Experts of a small language model: 24 experts in each of 6 layers, 2 picks a token.
Below are experts of layer 2 (counted from 0) of a mixture-of-experts language model. Rows are named router (the router's row for the expert), down (a neuron's output weights, with its number) and show model dimensions 0-127. Each number is 128 + 32 x the weight over its row's rms, rounded and kept within 0 to 255. Numbers have three digits each.
Before each expert's rows: a language model's description of what the expert responds to. This comes from a sample of Wikipedia text that the model never trained on.

# expert 18
Foreign name fragments. Middle and final pieces of non-English personal and place names, such as Hazen, Yusuf, György, Kobe, Baku.
router:244084177136133073139155162177139137119113144131154157141132098167162126105170102141054223114166136105174131104094127105120126172087109173171097107137122161102107134152104120070092168169093072108117150144115082134142125108142087152159093076138158134146163114151114146094108104142144192147135115153096105141134144165125094122109125123130139156105119188111140093153127154057173118208154
down0:149117152110121143082146100118105118034079096133110086108166121189135164132151119159071092167132116104124147104124099137088148102172138122139117119153145092158108082153152089170136122121169135092078074101125108082150145135111150089093078101136069107104174062152072117089131095100187149132120141071200129046140150159147175125144095143150127119109145130090113095080164168191158095133117
down1:075126121146107132135131203157154160073207099156125169159108142136114151136145109102132121154151115126160077170118082110177124209079097168147145175166149109133143138169146137157147094164109082105084094144138130125168115200100136097126114164140137079149093126237117086143100164136071180152094151173099112146096140149129124195174125122145120114136114195126169129165104123090125113145122
down2:142168122107120136197124107079065145136089132131134121110143078151158126102106112080131122118137137192044089101133093150200143136125164086110112068151138065120147179148153124111095158156072163090099137130115117089103159156164120125072151096147108094077159100127137178136083077178122094061141126103123102215143138172109074150143160142161139147157120124137103057141100140108122106161113
down3:168128143122133096087153192115144125144144144106122103125114142101160130160120077133131105124184219146069110128145169110066116126135169132112152146127159171132126119104177158059060137135131118118074129138122184102150141097128079152152089138114178127119145120133143189128150178119101150177118128124153116094143049074151069099090102118083129140107171135082162137107095105174040103102057
down4:109136143072173135102143100152081188125120100114105127150076157130147131150156144121091115117149099152162091090138080146102108131117164153089191190071153119161143161117142139161121130103049086146130147129180129114167100162105139118109049102104183119085073102071112113221102110094142083126105107103139138111156092186108091128184106152111154146174144083173077132073132090107135144111126
down5:106193158150158172149100104134110075157198129201147117087174118144113142115162181166169158165080092093149114134096141135103159156164055126099117115126071104095105114163182114104114124204100127172185176130143077145116116136151129089128161104113112123139067101128144082112054097200109108107130129160118166098114151130094171130095194103126099127136083105148140126111158142154110157088111
down6:154074158110106127160123145125084110094109142109192160170131146144094069133135126152129107145156108119142137186148117124190166060138139100108152082136137080182050177141118173144150106115152146101135108110130126080120176098133157103158129156084102184108170190191092173122192151082089176178099136129130140138170138087144138149169139072103134145131109120071080147107162159130103127127056
down7:145129195149059095140150099135153176108127186158142149161123166089097110143118097077124067093139162125110090150102064103066050173108109122149102114149140129156134188157122088097131130096102130154091140123107116121150116110189138086092120127134144089133139177197101141123144146147141080071093090125147120112137089179164155115167084159148187090107174158093130052105092142119130122169089
down8:127105119109118125125080131068086214174125099172140104101159084146090166126104162168100088140105143161111200087123183193105101185136133106121159136146113177173159165134136089170115128147089129089130164164124053173102157113145157134095083150130085130153170119100098154115069134201132138127200158146146126140149188170094113144121088152135143150113167144172119116144094080116103145097115
down9:118134100085103111097136086121086129176091103147159108098069117124092148113085140100090195099083151118086187125154151124072135160173196080132106176079158126206095085087097115125141105116121113141123136138180109121112112104079118128177147130120131144143110142124094136029221170138141110158144147117136133144139170111149137130129106086110074118106187084128152142115070139167147112137067
down10:114122118141104148133193174147170133114122143134161096202089156176127142090119127071075059114088158138116125079129133052119174165171161172117142113079177095058120092165103089086111078106087133058075101147123141103167098141107123114110104178147156061158104127083109143146150101128147081127082070084103176099160105109137099131131092107123112083116123102101139147129129136141134131175152
down11:123152101160153097079194156090127149124107124089107126099109076126140132123138124081110117172120152136107148136104096155128199189106141148104095170214157088153084120124072117110082142120131101170063114152115121122099149122059125159150108103104151081066082108168124131154055123116191133149130175111151123135126105165122110181089149063148160133169111182137170189116196123115143159131119
down12:151143051094126108099135142156123193120149165121131115161124181137117118090184137167095131130122084132161105153148081080123110114058096141099137142143151147134144130104092148067200120088145126074110137114132159102132104112115154129151071142140130138179169125130123129156155149136139113137181025136124105123161175083164082090119073088147179095135143094171124138203152119027120133151148
down13:133121173135142158116155130103056080118078155103070144130123091118164143095155144128131157159124142190144160077157087091156141111178090116174113035140136122109182125148126104038133161092107088154138102154135125115073170116144147110081137132109151129140057093119108152132065067192130201123138154061107097159111130119145136112106135145103127144075131131163119132085109147174181104105134
down14:158113112133128133102155152131164156106112132075151100150123086143148129160168167089105108157179104164169178101185096087137088195191132164157123128103110111140137099092121158132144145150093146134147095172143140139098169146095085201138104135189198093101095119139096183124141148117113142049121140068155129105206135097135023155150091135167160120131132140123127131158140136150167113187157
down15:142132103112130123147129141118122149130145117148086068145175106103108144106106100152084109152074168155132107079072070107118111093150180160112128098126103080141139143136102078148078119149141150119091128125114114066126158115114136073072181123169149120139121160157133142071154124086050137102064138089134131069141184148164078106150147166043109156120122111092149139074094211182110091149166
down16:150153070151146059135120152175111161128110106098128102129118142132140078148131116102123150176135101096133131099122074092147136090166123141131152168142169120141116169145140043126184106114104094038104109099140150153082128169127122148091180126102126160065126160138159129107194157079067182118118151147155121114129129121183159104161140142104117182109201098093134123079187085124082058164122
down17:127159097126105182101096154132135092088119129139135140121181152086145105163074146082129154148091153147167106184128080073094086127107138205189164186200107146125112132135126125091129187183134084181120156124134144144113116074136077071135078120105168165134165104107089117161134104105164127044162144158143102101125080151084189113141108160100163179151127151101136129112108122145082125117166
down18:113135077099174106145141118101121080105105134149125093108155036164092170173096139152159181143134120132091197161114136175107093131136135111084120165217129154083182138075177109177131062124134136165098139132169155151146183189151143137094118082110186131131146057123140133167067123111083073150123159128111146147104127111106119118068184142081138142088154153161117120136137107115140104125134
down19:132106118100122131048140081205137083102112089137108092148114078184185144169153096095102160098103158129109065142117120162102170123139132147130176181123144091145166093101112127122108096115128083105095112144211130109103148140098150126120120126089100143119090115088082122098168101118139094096101107091128120090133101127147075141147106140076114157096158115049168136066095117186104141172041
down20:143101133150218135143103123093095157152188136172113154089177127165062141112149124135094097137145087116142143233104086125088194188116149088104129124116128120102130141110136132178110094185152140091115073150143101145128155190150136156098159095137130122136117134210164106124087178157157124100160070162130187100182098126124145160138116105156102114149123164145096130091182114182146113105152
down21:105082087129143110118128109145129128141145155105127166171122073087139129148113142064132090125108128168098146099135150143115091166164193119141139155079131163168126106066120179085107114138131080122106113175122102072122081087079118142142139175136194152158139108162102210050124104120101182166092179137137060125081122136148061141161087125149149139108116124147114090121124146139088115226138
down22:137153128129132112162154090157105120110073107138154152176114100145160090113182140105092042121084140109089153119181046135116078167133103164125156143146137067110167078169115093117146093081147109091128096134122160135117112164080139132123069109071138181096123155179125162100166120124155100071122203145152072122124130108119105114157166120112161124091136145101090150186174120049161101148098
down23:150145112147126099190113120183144129108109076093136081114158144139157091138158141105160152106108100109172203081166174079074113102113110148117123158126123140130154061121079130139132156164070146135140165142094168138156089052126107166171089096162154091110130050117119144132118136084164101107171120105179093186133181069146115106079168096105147104179100138143125107127142116053120144086101
down24:118109109170136182172065145163099167118123150116136145086112053068125129153124150161156102116091124102155135135151139162094084167085123145117131129108119180143180208137202145078147142146103111184132158177085111122162111140149146104111085139138206051137107173101138178116135120162147077085078173130117102130171116115091181062111165144123087091172145164124112119130118130112118132134172
down25:071144120116191144138084101121137168132097122127103117129206118144150124150111128170137146136065163131142147109136164197137151174032089124128143169161073165151131087111143104101143187151141131131160146152114085201096181099107164098161121084097148118150114113130118110117023089171109144114106189149125193128149126112075133152099135182123156171149103134138104112111101125073168145140133

# expert 12
Spaces before numbers. Bare space tokens before years and figures in dates and tables, plus dashes, minus signs and currency symbols like $, £.
router:106074162142125104117097119125104088168128143140105103156139135209057148113104162112119113137082148140044146176119151137174072119067115173147077119057103098150147082141127145094060083125125140108112157092128109113131120143122107136118127209113150165133186101095107163118155105091125089150132117151167076084103126109116102111143162190156096083057132099143116100179089149161125086100150
down5:122119118130089110178151113117104157118187106148155153153171144084199134130128131140157098155149140119220162127113150121133162146207142120181126175147124124121219122091115162160095175053119086118096151157121126082108092075090125135120116119121100058120084185137158152164152117125146093187130139130118151114122140110154097131129145106115145118152136126114206131039151111088195121168137
down6:154152125185139130096133174152087106089088179162084125082120089149162127164095147128161121135110141075117128138123102140095123100100075125141072130111171184097135091140135151131096135116149119131107136132116083137155117144092129122146148140129095154162130084088124050149182149109137166100114139156159135056061107070137192116060126089081069154120203132144108196118069080172168107103139
down7:150095140137127133108143145129170154050092153157134148170126127174160125172138128189147120075155088083096130158084166135141100103102088173119108108118149146128126105095169103112107092079150151063030160109151161095138120108111134178140171154147217134165203155164168124115147077098158127090125114132129052088110125104134113165123115130073077146081054146110111138127105130134118142149146
down8:116149083131143106146092119166148212098155163117188158210152089114074082140134122126121125129185092111168120100117110092094116115163091105112148166127140097117155182122148109141154143077119158119146136092164082113098171126147137129120111180163144093039097210131191124140205111144104132125122155153157181112100115163111196157131122152119137135110169144075154097153145095081125135113074
down9:147095062164128144157049141175175122127117127126139138110109191145163157162121111179139150137081129134090102157127131124083131135076071124072128101103116156135072091084140190186131116144187152123115079124111195079142150092145147147144171124108142185094153187051142147091081101119126087075114138130125118150116115155196161101163172150136135107093170135134163147118152142136107130166185
down10:167115145125141191114184158198160151144082152140092088118119156085109111178128174155124088100090192152106124139198155114151104079025099100123136134098122137131092106128128151140117106125096176097153125129103091081139129114129154097123122134141122102126176162140059129173145074165153141039130179129106156110085147089126141073136143153114090154181082119061081153135128132135089104111133
down11:119078150118135112162071176134126146136118182133129202122169187096150108117117120107186114119103092160124124140168078144116060158093182103152107185106141162075137140125138146182069127098129117135137108104138125190184107130126152122121117144111093159103140144121119186157059152157155159166136145214115142058099085193098135153089134129120101193141138159079075126121126100105133117180116
down12:097074118123102074137123103139082157139137180152101092068126123181141090133117060217086213099162128114033109185134190097091123138067057128167144099120105131139091162088063093153146118087131136127131131138162144117099120139111102187136115110124137175125118101141154109109119096155116147114140175082125083147153097104152142138125105099152119144083118096170155162119123156096135164083120
down13:120152115102125094121133171100130139071122181101150054194088166161137133196133164154100171114123154158088075125140114134085165144155164170132137126100191068162171097139127116125075092122055123104116155152128122142156077120113064199116110185116146088148125133118132131154110065146139096079127107112142153106148133109139079060137118167052119094143056082105124146130115106122121153146124
down14:130194152153153058193160193104138076069078179162081123112104159134128179144184157105183113114150136174146144138140166128184181093138125142130133081169122169161169155107118124087095129091161143076172147119043165118135106098119140120125098163141138134110116103138140136160064118124133164121111066139134087138146093079162117145088140089109116086093141163146096119173085084108146126130095
down15:170133151096051171162154165104184166125130151149138152113136040134168153145112106090120147088127104168176141094091137159151122150117165098077158142149145169176043104134193096102115141189100108133128145105091178097166131106138173150142106163072123097142128091102122150134146169161121102103044179164146132096126119138080116064148091113109143190075127147141133145098166128108118134106122
down16:108102120091115118181125133058049133169137100109184097140173109118080108115098113154126085167151142115112147123118139133157138157045160133148067191054112126129091128115154170092117071120132116112175118087126063148181169165136107128078181142108139126107121134110092169149137127114152132126115126171119147093116153123058063106121127148087101205123099127090141123141128182164076130176162
down17:123097104121150074128099105149169172109143113120061165141103079192122174082119148148157134121154136096144129138082170130086118172133096101116130093102100117062120152086163080083141126159121118117086105180094156116146080137140120131195119132095095117171113130126109169105048048110164123148087138113141117127141100107085163106125122111153172114105104082069041118180130172135111104200150
down18:150154128179150243083160097171144056109106147139161201068134129100126196094106140123177136071131158098134086122091124151138127122160181138187098150157124171186159177118122178148134134150154095118117141098100112087132138155130135083123090153169147118104139127140153088186099159139120142112155105130092123168147097156174134088147104078138072179159176165133134089104126111158109145146152
down19:106086143155129132180141059074130134137099163130162143125088076090088175093100152090155187138146097164135111181056117148151098146111114136104173175101162168130168088143171124143110105126119149120145146139074118196149128156132144154142133099086092128094169133117141201149169115071172091178181155112128157115154104101155118168091089150107086073113072083144202130132109142129094123134172
down20:078103095108111154137099064098149142147173114083125108079189145146117077120087088102081180136105126166148177136067113163169079113111118113117152170193145044142116163091113078161094150110152153081104111148161112139139117157062124111119120034108120114105127114147152112183123076103106137168167159121101174100156166152134090121092127161134166105106138110046141138089146108123145118116141
down21:135130134129162086072178164165129150121109128140134176130111140173122137147114086131148085191164179124070102163117105144160138092144135173103132097178171155152127158156128145156105095131096125119170134141120152103141182099071152146109150158057132125151209066128107132132091070164201107129103050120168079172102174091072119120111088144079078075086147124145133134159136141109122082126141
down22:138094158126178200099220113078153180108122081191102135122108091179122129133108146089158131134118129118084125097108113045134144142066098083120128139117106150108140130132109125060125139120100094095106089117112050110160149114143133109134134129132139123121135108104137113114178144106125201076116149098150172083135171051119171107088068118123157196170152115174114162120085108166116135098098
down23:095149130173075178091153138118207136117089073136162059144156203124135142112142154164107078147125170119156146145108117052151121141168183115153150167162102139117166093125183187138107168131134128118115095119108140164143151125072102131116109133106158153183184112116129104103106130101085152076121123157181098104105166129123106071090165171189138120125068077114146145124158133121076172176118
down24:115135206153144144168055134189161146151189135138144125098147177044133150126143159100105143178085125114072115135043102120135113088176159153148117144092131150135085151140174150145138125097114105145140093096157101099114129182090170118192125149074063135078115079108134171121141118119137113159179143145144149131048123123104154139127122105096057144118105118124144121094097164164071087121132
down25:184125217143108170101169172119082131116090148099029124108136118156136159117115146149128196108136144109061128139101155210147152137128154134137144114189146111130092124124143113080148142173139162122116174139126111144110094118124118105144152083077116143175087108117045062168089102120168156108155108106115092114136140146113087153113114116107143128196149160125119142069183139148145132214117
down26:119147140106119109121120134126113099162101127130115121062177088127162148127114140130153112117096121175205107069114189184158184122120162121050123134108115100115165171158084091116140105125121112142123192121131119141090156094112110121211116142097040134157148142087147110141120144183187092150102090106141168108149127204127133117081094151131179075103119172162150061157171113141180152150122
down27:199110141141135088140133114165101138127112137105070153152132137114140159102122172117093140107167156123104118106111106111072117123097101070111155167131070122119145151151130102123147134134118071084202079157121095204121107181121124098106118094117115105177121125095105096145068177063092111103154189095169114096106170053107118125134174140106140195198201111137118175133135118197124120109137
down28:110097126093039125133117198138127119145158088109111127101130131078084122139142156113076105104142088081177086061129123136110043110148148131120092121196058120119075100119150149103135128106175096120114159128120192132129115161094121130141141135132128067145094193144121120135118166102148142109130098148084156137087133140079060141137074072140100139117199102128180153156163163090183165137147
down29:092167072140062132112067100198103127167142112178092092096129070099090135056152080103178144152190104154104176183065119180121136080075083137130161088125130127109147168147168097102144106142146139075110125144177105167143154160122132101132119105130133179177136142130176131143122117158173099143070152145098147164105154106123141081156150116201152123121163136133174100134119096108105102099120
down30:114136191110109116201101067156101084108145130090139154145140141143106095108106087189122129121133087190194139138181088153124114105065128108078124146116132124074137114056140104102135062083173157134099148099106142156142089102114124132151145089146085128092094129126144142092149094074120131181188184109075142113118159106076179110138139150152129132073120085135136193062126135101080155137122

# expert 6
Conjunctions and auxiliaries. Common function words in running prose, chiefly and, was, is, as, also, been, or after a subject or comma.
router:126172086156115163134076090096124083158127128125126075129135115165109054115182131184168082115163091169160134094165095136184059075148081055093122111105137161085186144109110124103152103106131103093144089119153101108126112122157127141155134134134138154131200123166123133109129130134127144103141113143069125090108083122119025117172024106151162135111100115146112160142127149138122185129123
down4:136147155131131141146158149121133108088117123098166128160111169195126183139086154108115147081075188061092101120107169118121118063127120110111100110109126126177121159206170149107078175126197071087105081174137142140151134127108145156087139145122186152078142105146100134110095126120201090147114175124121103067082127121125144113137129126072128120113095095109134158098095086081086173192076
down5:136153118152130074103108086148161133128129139137083170127087125152170115170146075092132072156098180129067119136128151108123165108167192111105137089109150117132091144137099094146096088104105031147148117071163110076137111115090107160114060202127121156119125112114123098066103144180092146186130105134181105144143122109172136137116113144079098123078116206057159099147143166161138137167126
down6:121130159112094080159127210062100134148123090097125103167143162160125212117075145140105095144146107101107112129166114157085149103138113112159103134128069137096081056071174090174201196117104105113179159132101138118157127155142130156121113102164095158156157121132080174130123110110131179120129141134117172162092143121122135045109116134076097169136118052091159092158110147147144161132138
down7:143140072094117104152110092141178164147152131173063042132054172114098148100164127167130115164162110126124117096125093097122179125082120085074103128128144106171138176113069060149148097125155123190123109085110136082144142162123151121155082193104109169110144117097191141079137127125123104134158160155124146136058127123129140088130104094068127152060103082076129114127159140182105129128112
down8:082159155113099170148135153108095111136155156132137144096123054122162115128199157134127114105164114158156163173099147143181089130108097097105115113087105148102166144146144164136108127077120104130145120124126067184117107102137116123167087069098108108144162161155136107122135145115098085100152122076071073097078133090106015081166098102108168051114120148108055138164071105114131151100143
down9:135133162068147081078105152144106115120130129181118142151116145155104199131067145163128227183065128140120105152098129128109139105113172150098080164093124165096114096105086219100107143128156111101117090121118082135124137097138099115119123114132093154162121192167141118095187126097098087111136132107178151162171130162143155194150081161087075109073114134173127115144193125107114106155131
down10:158128125092138129133115106087142147113131111090113112082157101115178136141100129105103149117141111121200092167060181110110079102094121123108179136128116141147157130124074071099145128130146106113057112140180074148098074177098130167107165203193110168061135126124155211135134138138110118122132150155111111144148148083135135125199136153180212105139098163137147122132140074172139112186168
down11:134052111111088135088180117127096075137163097140119138207143181124093071099104064193137128092137140124090099018124082133091104136078104152129152111147050168138189124089100135129135128114116143183128162143137127126126096090124094085163148151174165107098121121133197117145120106130140122081140087154163148114112111152142118066115075155142110123138144063126112153151148144180111140111139
down12:108086147084136129144132174132070131134094105137082193131097154114159126154128136140132087185098112084101117095103133091082112112147159132167138147130150108110122107122130151183094110131069153089106117124099195046181171125098134135055093154083080118139056100154126101183118129084193121086101136130145140141173133131086150167111157144092027169117138099139115116112134144124146096062109
down13:142074099086149093114089177091119170150091125146084161161163137042149137089110130125124132164085163147108087095148162072140158123069167225193082131144130170150099142135147160120102192143125131120129159128110171100115165116138138157088111097117115169113169118166143093148072125125142096108205121117130134181111155105121169100138064142127147170135118085140086052140141149128143138088100
down14:136157069126159125182081113114142087159157116146117149158137116060121092088088109135173156137200130120138025152118150164082091127135117172049153102075114115085166130116158132081116174139119099106178126117110112121151102081154087105128130112121141113139119135117179129182115139180106131095113140146117141048085088155109107117143143183135102110093169105141057139192084136159101128075123
down15:108063145102104119145118115130159131119134146166164143117226084116078143113120126149141175144091178128147150123061107140089127127113107152112131135103077099054123119175119136112047118099183135096074184133126120092142087139054121085144098159149087176139089131132097134141173149131141166119142183170119091127140131108183115126146083099162100153118162143075057158163120132054154138115161
down16:187124144107107137085135138127148099126142141154149111126053184109129124158081121167026145126125104131111148102153128077120196149151131133141123153087199110116177087114116128160163120133215115137149102166161177169095119157104167213078074140099080087134086120130140144112169122127094131199072146114134096099124127134163136123130111147126098096094211156137162118100090103120127143149138
down17:132150192108152143119144069087089170076120166116168136147104085166140088136124158158100171108108103173115113090159125142124166092172142154089106156124173153160166126133154142095116113092141132079079131162134198137156060139062128119120081128182124098136092133107112076094180177148126108172068189083103111169143148101179095121170157124065106093142131175085183149117113137141113092134122
down18:108111052097121146120089166163103113154139129138142113056113106102145108094118123145132135170104175119110144114105119137086141122114135169148129108140110135091117167113135163103147124168078125202107151081189131144083160101179151131134145099119132164128104113129134151170117119163147131057175113145105120127124121090090248115108176185125170105124161129087175082168080032112135118058118
down19:128111152141143137161078116076096223118091148181151173115134138083118115152144150133144168094127120069136181071130161103127141133135141147123115142114198151158102086112082141126073125105097084171098160108136164135171129162188113218117080143082105114144132141174135059137155181116109115106153125221104121136098127121157106138120122086143110152124191116088107081181140088109103158131119
down20:162196187076150116172174150095114127129092138140138077144163148104191142092150133104143109165131131123132128150118102122148166105111096085160126138145133107170153119135147153153054179124107164113092147176097096119183113121119152109193128072198077127141090223118142186112208125114089112148101147125143115196177153168128138139206143109120165159116073130132127173119136132124146121132131
down21:109130243171100133131154147098155140106194141108117070148157079163100117120106091121149127073186127148131111139157078129124115048161150094081143109110074122100097143129139135072143122156121151168145129119094109120141099129171171066170070112199179128136146109107197113141142084164079167100107115102055151139144121107091102116155109106108114143095143113156079122181102134153124142111110
down22:110149136102116108146116148102129103147190169133146128085058122077122137134152083170080164083107121181122109126088114143138174093130049098102126079209166130135196184135103139124131200134104162176096128108134161092126162082169104095104099086165151142125091095114133156115115110129095119153131192118107118144111090138162186154111163180147129127065173118172146174106148118074144115174154
down23:136086092113159100126203128083123147146122174117133120098113170144137081111063123132042101104117177114147148087149107152094110166127116086123104129081125158152142133079159168170146115117130149121194144164152150116118125118165180135125093119149130143079123119127149116085139166065141145182099119138140109126132112091045117101151116129075180145104169102123093182083108178068085220099161
down24:120052122123120112103104126094126126107107153108137129115143186138123115128128084173109146100138186097096136110089059123054158108161171164116112051145060177164132081113109174163149146085101149162149199074070117109142124132134134183118076153210100112086155130124135151116150140122099135128132128127123156162136162148157101107102117145196108168136076131072116081115147142106070117186113
down25:146114181097128132124098155187169172130130140140142138154134107171161126169083147133079098074079139146105148168114118115113147134104153170111120122166194070153104226116137142180153150125121101097079148159084152077111106171152150144122097159141133094138068105151164059061115119155124086204125145085153113159120183121108158157106143140114103103160097123173120146162171122140186117063097
down26:077078054190107153076109170110129169096119121119131175118109136112058068079147154160119096159117133168169111077118137182161176105117103119131091158147073114126107127177159130105172120145113096078094102124097116144053099132119129169161099180145160089149186164130147130194054107141109127118143126142144136129127107123102050127092084109117147123159114109140055160116143178142143145138106
down27:153097104090136160133122157146131112119150105116200132169097143137132140129094140130153158189173156113145083139157161058151146172124119173086133107074177147139182156152113145086146132125188075158073072093130079119120166072084119075111124170100131113073084097074087159148107153118060102155158133093126102105130147185146130172110167078099150115092144158105073149149130106162098147129073
down28:109103167109171136124150115179186136188102092163111080109230191158139137071122126130143129137153100117164073180091167109111135131158125082122143166114197106070180168103122081078110104125162116111186151155165103121103116099096113140132110109096137156117128160064132147141193128128157132052133138067089139108121143086103125133172143137147114173184149084120147138080132101144107134106149
down29:192079077120151119080056095165108118116120164174137120094122098144114152146136143141174104126117165130147123096124134140108159145085134117103158095131121133059166143136144114040126134123097120135158084169137090133128104151167117103136123084173105148115115068117130146180091085162184164103158129155164137121110189124155106133097012127128070160126157164089067152127159081173139169170101

# expert 20
Inner word pieces. Middle pieces of longer Latinate words after a prefix, such as exp-an-se, acc-ol-ades, imp-art-ial, Inc-arn-ation.
router:102166183139098165130109105111172178161129139167144164178107124088101176100152164094133091112078155119099115153116114113130083084173147036103105098124154121210155116102117105170150098076080114141127126091151154112116139163091059108201180144124086113107112115101155146120140105090153174136130144159168195112138123109159127112115128081142153135081151204100112072141132110184084114117112
down0:095085121107083096107126091124143130129122137104131128129144153186145198173137097079100198167178127142118114111124167134102074073151189120132207169210166090163114132084127102123191108159132118111117119112144113110115127118061119130125086142185117138106104116135148119086121105097075136090134151181088126112128225171127081104120143099160170112140122118175146146095185101103133081146154
down1:116091128133153181191168162139177164100198132110107157170173133125101127141132113105150131109093124143126136125069138149114144190133147131119117160178167127136124118164123175085058175164127121144084151164149145176135089151091160123130148180172178112133181118170125098146116093173141148094149161153137127075082038117127157147085159100127150123170136156158191079169107101164109168173185
down2:164144152130169117075176086085133152151138169093098094096101150223127128144127093045070090132101120110065081143112121112093131073147181160123150107149145062123133144106123121185106123111066071145137102117155152111128162135050142141104147101159180127074123099108161162114153107109138116125093139053125117100157120171112153131149211130105113089152122125127117121156148135169104078097112
down3:144152113180089152160129157180160083145132169143099116125089150146124174165158093137163170114141184129132087150093155061190076126074127115072087161151127122070137119120092145100074109106106168160154076191100137123082160191168154134155141118107135128146091157092115151060092102136155169140123170088127119130143116192126122110101118139157148134090061113113118092134095129079042137125123
down4:117125086088129164152058133162114101131120138163183148138179101164088077131114196143153121116084093151153104108159152151082139126131046104164139202134106173084145114137101096073157120165094098107085138118139110145141139090196144124090162135103093113179152083099092106108095143156140068153108113125101155098099134153129190091123199146100163052082168082124131142164116133148143122127157
down5:159117075091112046144146102170129146091173136091128066115079142162113132149179079060069179141163203155098077114054135119162139140135133076126195143160186095128120108085127087134124150146171178121090067150158120147153142135114129123091093184122122149126130169126115149138155155138122168108116108124150184130160133129116131136126111069113105084052141082116151123136082125141126117172117
down6:138129132125054130112134088191081102151097065111136112172064101153103079139083188149100049149128111157087138141182166156103157094179141150114110081135094110171116098096096101150123112201136132096192146115098164105143130085087137097156153091163171163130149127117136165112166154168117108108126085162124128178175121117144197112104116136162094138125154142125145096105156117122075170199127
down7:119123122099140134107128103123168134107141109191118155104076208113143159119157121169144097090177122129157093094146186092119163087159110123115122135181162123119161109105116106064102171103166093099119149138098056128183110086136149060115136149135186159142110145109142139195157110124108115139124100096100137091078104101160136110146076111089141120020177067121080144091115168109073163129132
down8:120135146112110134131118158105130073135128087211151152148145132080124155135181117036087130109117141112097104159079078140121152194162151130132109138105127114157121121115158125174102159160117149136107148096155108109105106150159141107129115211109158127194174236127117145131155095164110098157106074119116151181086116175170102166149120081134168157130112166065096184155157143124189122112102
down9:143094120125094167143116103165145121156135126176163072194155129154119094158090154156120078145169106077165094124157109144101106181151132168171095123106158067123103064114177124176098123139109151112126107136185165104155144224083147163136125143118139144111088144112128180113204149102110203119162122152099116162104116112072081167182153139156091153157178098110125132116126085126157075157107
down10:135175153081101121137116114120149109092175140107133126159165050108157160140144156081162111140151103136169101087095092111098068129095104147136097133112094117104107222121101143147104207133090131163143126145143105152080157083094134148101079154151211060132132122123186169119118130081150120095087144082121135145105130064159140183158127168178115081106147105153104083155112121172170175141147
down11:075160117182108055228110124117138130099096106114153169166098142099132079143115079140124119072169105120123137194178154130105125120143122069155186111098117142091155107127131116149158140151137139128175189124126140102137121089111148134130068132129096128123163052090142119084106146159071111158082148133128115172200130131134093089080190110103103142077101121119109075123060170093110113110124
down12:113097115141116113151178149111168151087117176137181094173141113159097084117150119113158120149176152137188163171138085120163068125083134156105117142177098100157128156166128148163122136065064153121113195100153134173155154156148126129138136105168114184089136170099100092149167095185145126130159155058153112078158093110081153106065154183137138088133162163108130086133144168191163124105082
down13:128120105109202168143137184157093168121132119158116108070133093136107164093131111153156121102088104134143144178097165202156187148114137064110124107155103140109207122103157150139106136183126132128130130141120169113131129074101086094099138081097172104179152110183094091176115105157073123094130146132185165125191114123183154158074089159142164114204120058158142134110111104119136113139157
down14:072126057069134151127098166174130109081063110132114097142122137112130060135148128190139175122182086110130080161032123200143093131095096087142137135113118162110127187109140194113120186111077124078136106125132153104113120129185146128123173108124113111225105112140135092141130150110111091112123116174106161116088119110156122148154151130140106123133082125169145175103125160084169127096167
down15:082116098132158134207093151098117107149120083135124118167078132142098155116128146150162142125166170160143102123169221150138105194085123153096091107140151121122154083129115143158102090158115147119154137170148133103137104157080134095162076200043128129161102126092119151104123101136133168131104196165095129126147167140138089146128083148125165156046130138187093097170087063173136168134139
down16:177116098091157097099112168133135085113180198111138172113171194098156144092103111095154131151177145141128121131153104152179087102104156177149133141211185163172123124132090149105128108115128116087115110159113164105127175058120150148121087123159128146169078190159127147084144165107155180082161108159153093149130149142091121152166114136091159111097206215113128168138128094117101147117110
down17:151137070095146118175097151145149145179041121154081143093137097098185101150115157166113118117153104154137156135143106172106126154100139178120167151124107119098133120148132112176107090161217121224196172138130157158137088122137087140151109102122074099143102145142163149115103168059091122119076176137112107095142124098050131125112074172090104155137126130134099118130077117072120106147167
down18:157196164097164084082146135130080097161131103119098116137205062128145105120154118152141124148065135103187112143077148088157105086162124097144091129148124179155104103104138121099069147190173128147127100144098139094094152123078135121159107069124124150182104174125114125102128109154110079156134152106170125137108218144159130133099078112152174104148106136127105181071169172125143136080061
down19:151088122143112117130162074178134177111098176124089122115071126179125110170171137131126123102084156204098133153121102148036113115141148069128152116074133147085191118096105087095118146143134148124130081152149124153101073183083144133161103113201143142072172176115105214097126114121133146156115176101115101147185101123111106097120115143080169111142178168104157094124097109115089137106142
down20:110164096156177161183080142137130145096093112113088135163159084170139182134128119124186119118140116129114186140114130164101131094156101129171064098101112129045155165098100182097167132162125132167114142116082115090122149117141100116121093073069140064182138076107144091153067084137144072056036127117102193134113153124079132150120146145169116120145097127145112104150133119114144134160150
down21:112091132141118160177144084138124136126115139167142122168109152089173103141122106118113065125124137177172101153119170192142124134103132164102074147204147151050100021170127128106133141180141141113164173109082110140161114129110155106136168134127174166089152104096210100131086134161085124136110102146086146173115150096130175175129161114122110090182095114198126146134116096117072146116171
down22:137092160081075155098109125198094131138181144144087155110115116121119127114153088169132148095109146130137090119156148161201065122127172103116160195089104160137136127087133068197135124155169129184110134116145142143188141079151115175122159114156150137082159087132153147116109151145192163116116090112136101092063124187159124065113066161181142116134146091110102151074101117163097091157110
down23:105122130091104149097137124093142104195097138192153178133084147136166153123109151109107150098110156186079168097117117082117155187184136138128147190084160118158187169096115123150182074090083114140114116164131156152100147110092056178147109154127142138122137195165141181147180163135127129096107112124145156150090184189178127138138162134146142136096120138073122116097183096114120106204152
down24:100130122097167143086128171117191138169115100138114091128125140163094103102147128099110109119156153120096118102050101167136108085176152175120131135125115074140097126171110091131070162129121090121172136065119113133135120088094173101133153159115067145123122167126133118121213147112149166137100095150117179092140121112143172097116143138068129092042155096120123186072215101191129085101165
down25:141145134070162152120099121107138091142157148140150125082167130147088126095111163102166129172106126118128083109110143157173162106157134112197138137156109144162123122101146165105215092141104187015135137137163116151137089090133103112141133139158133167149157139066107125209109113195142130132175041126072157185141167138148103130134200169111094088124102157145114153140104147148085126125153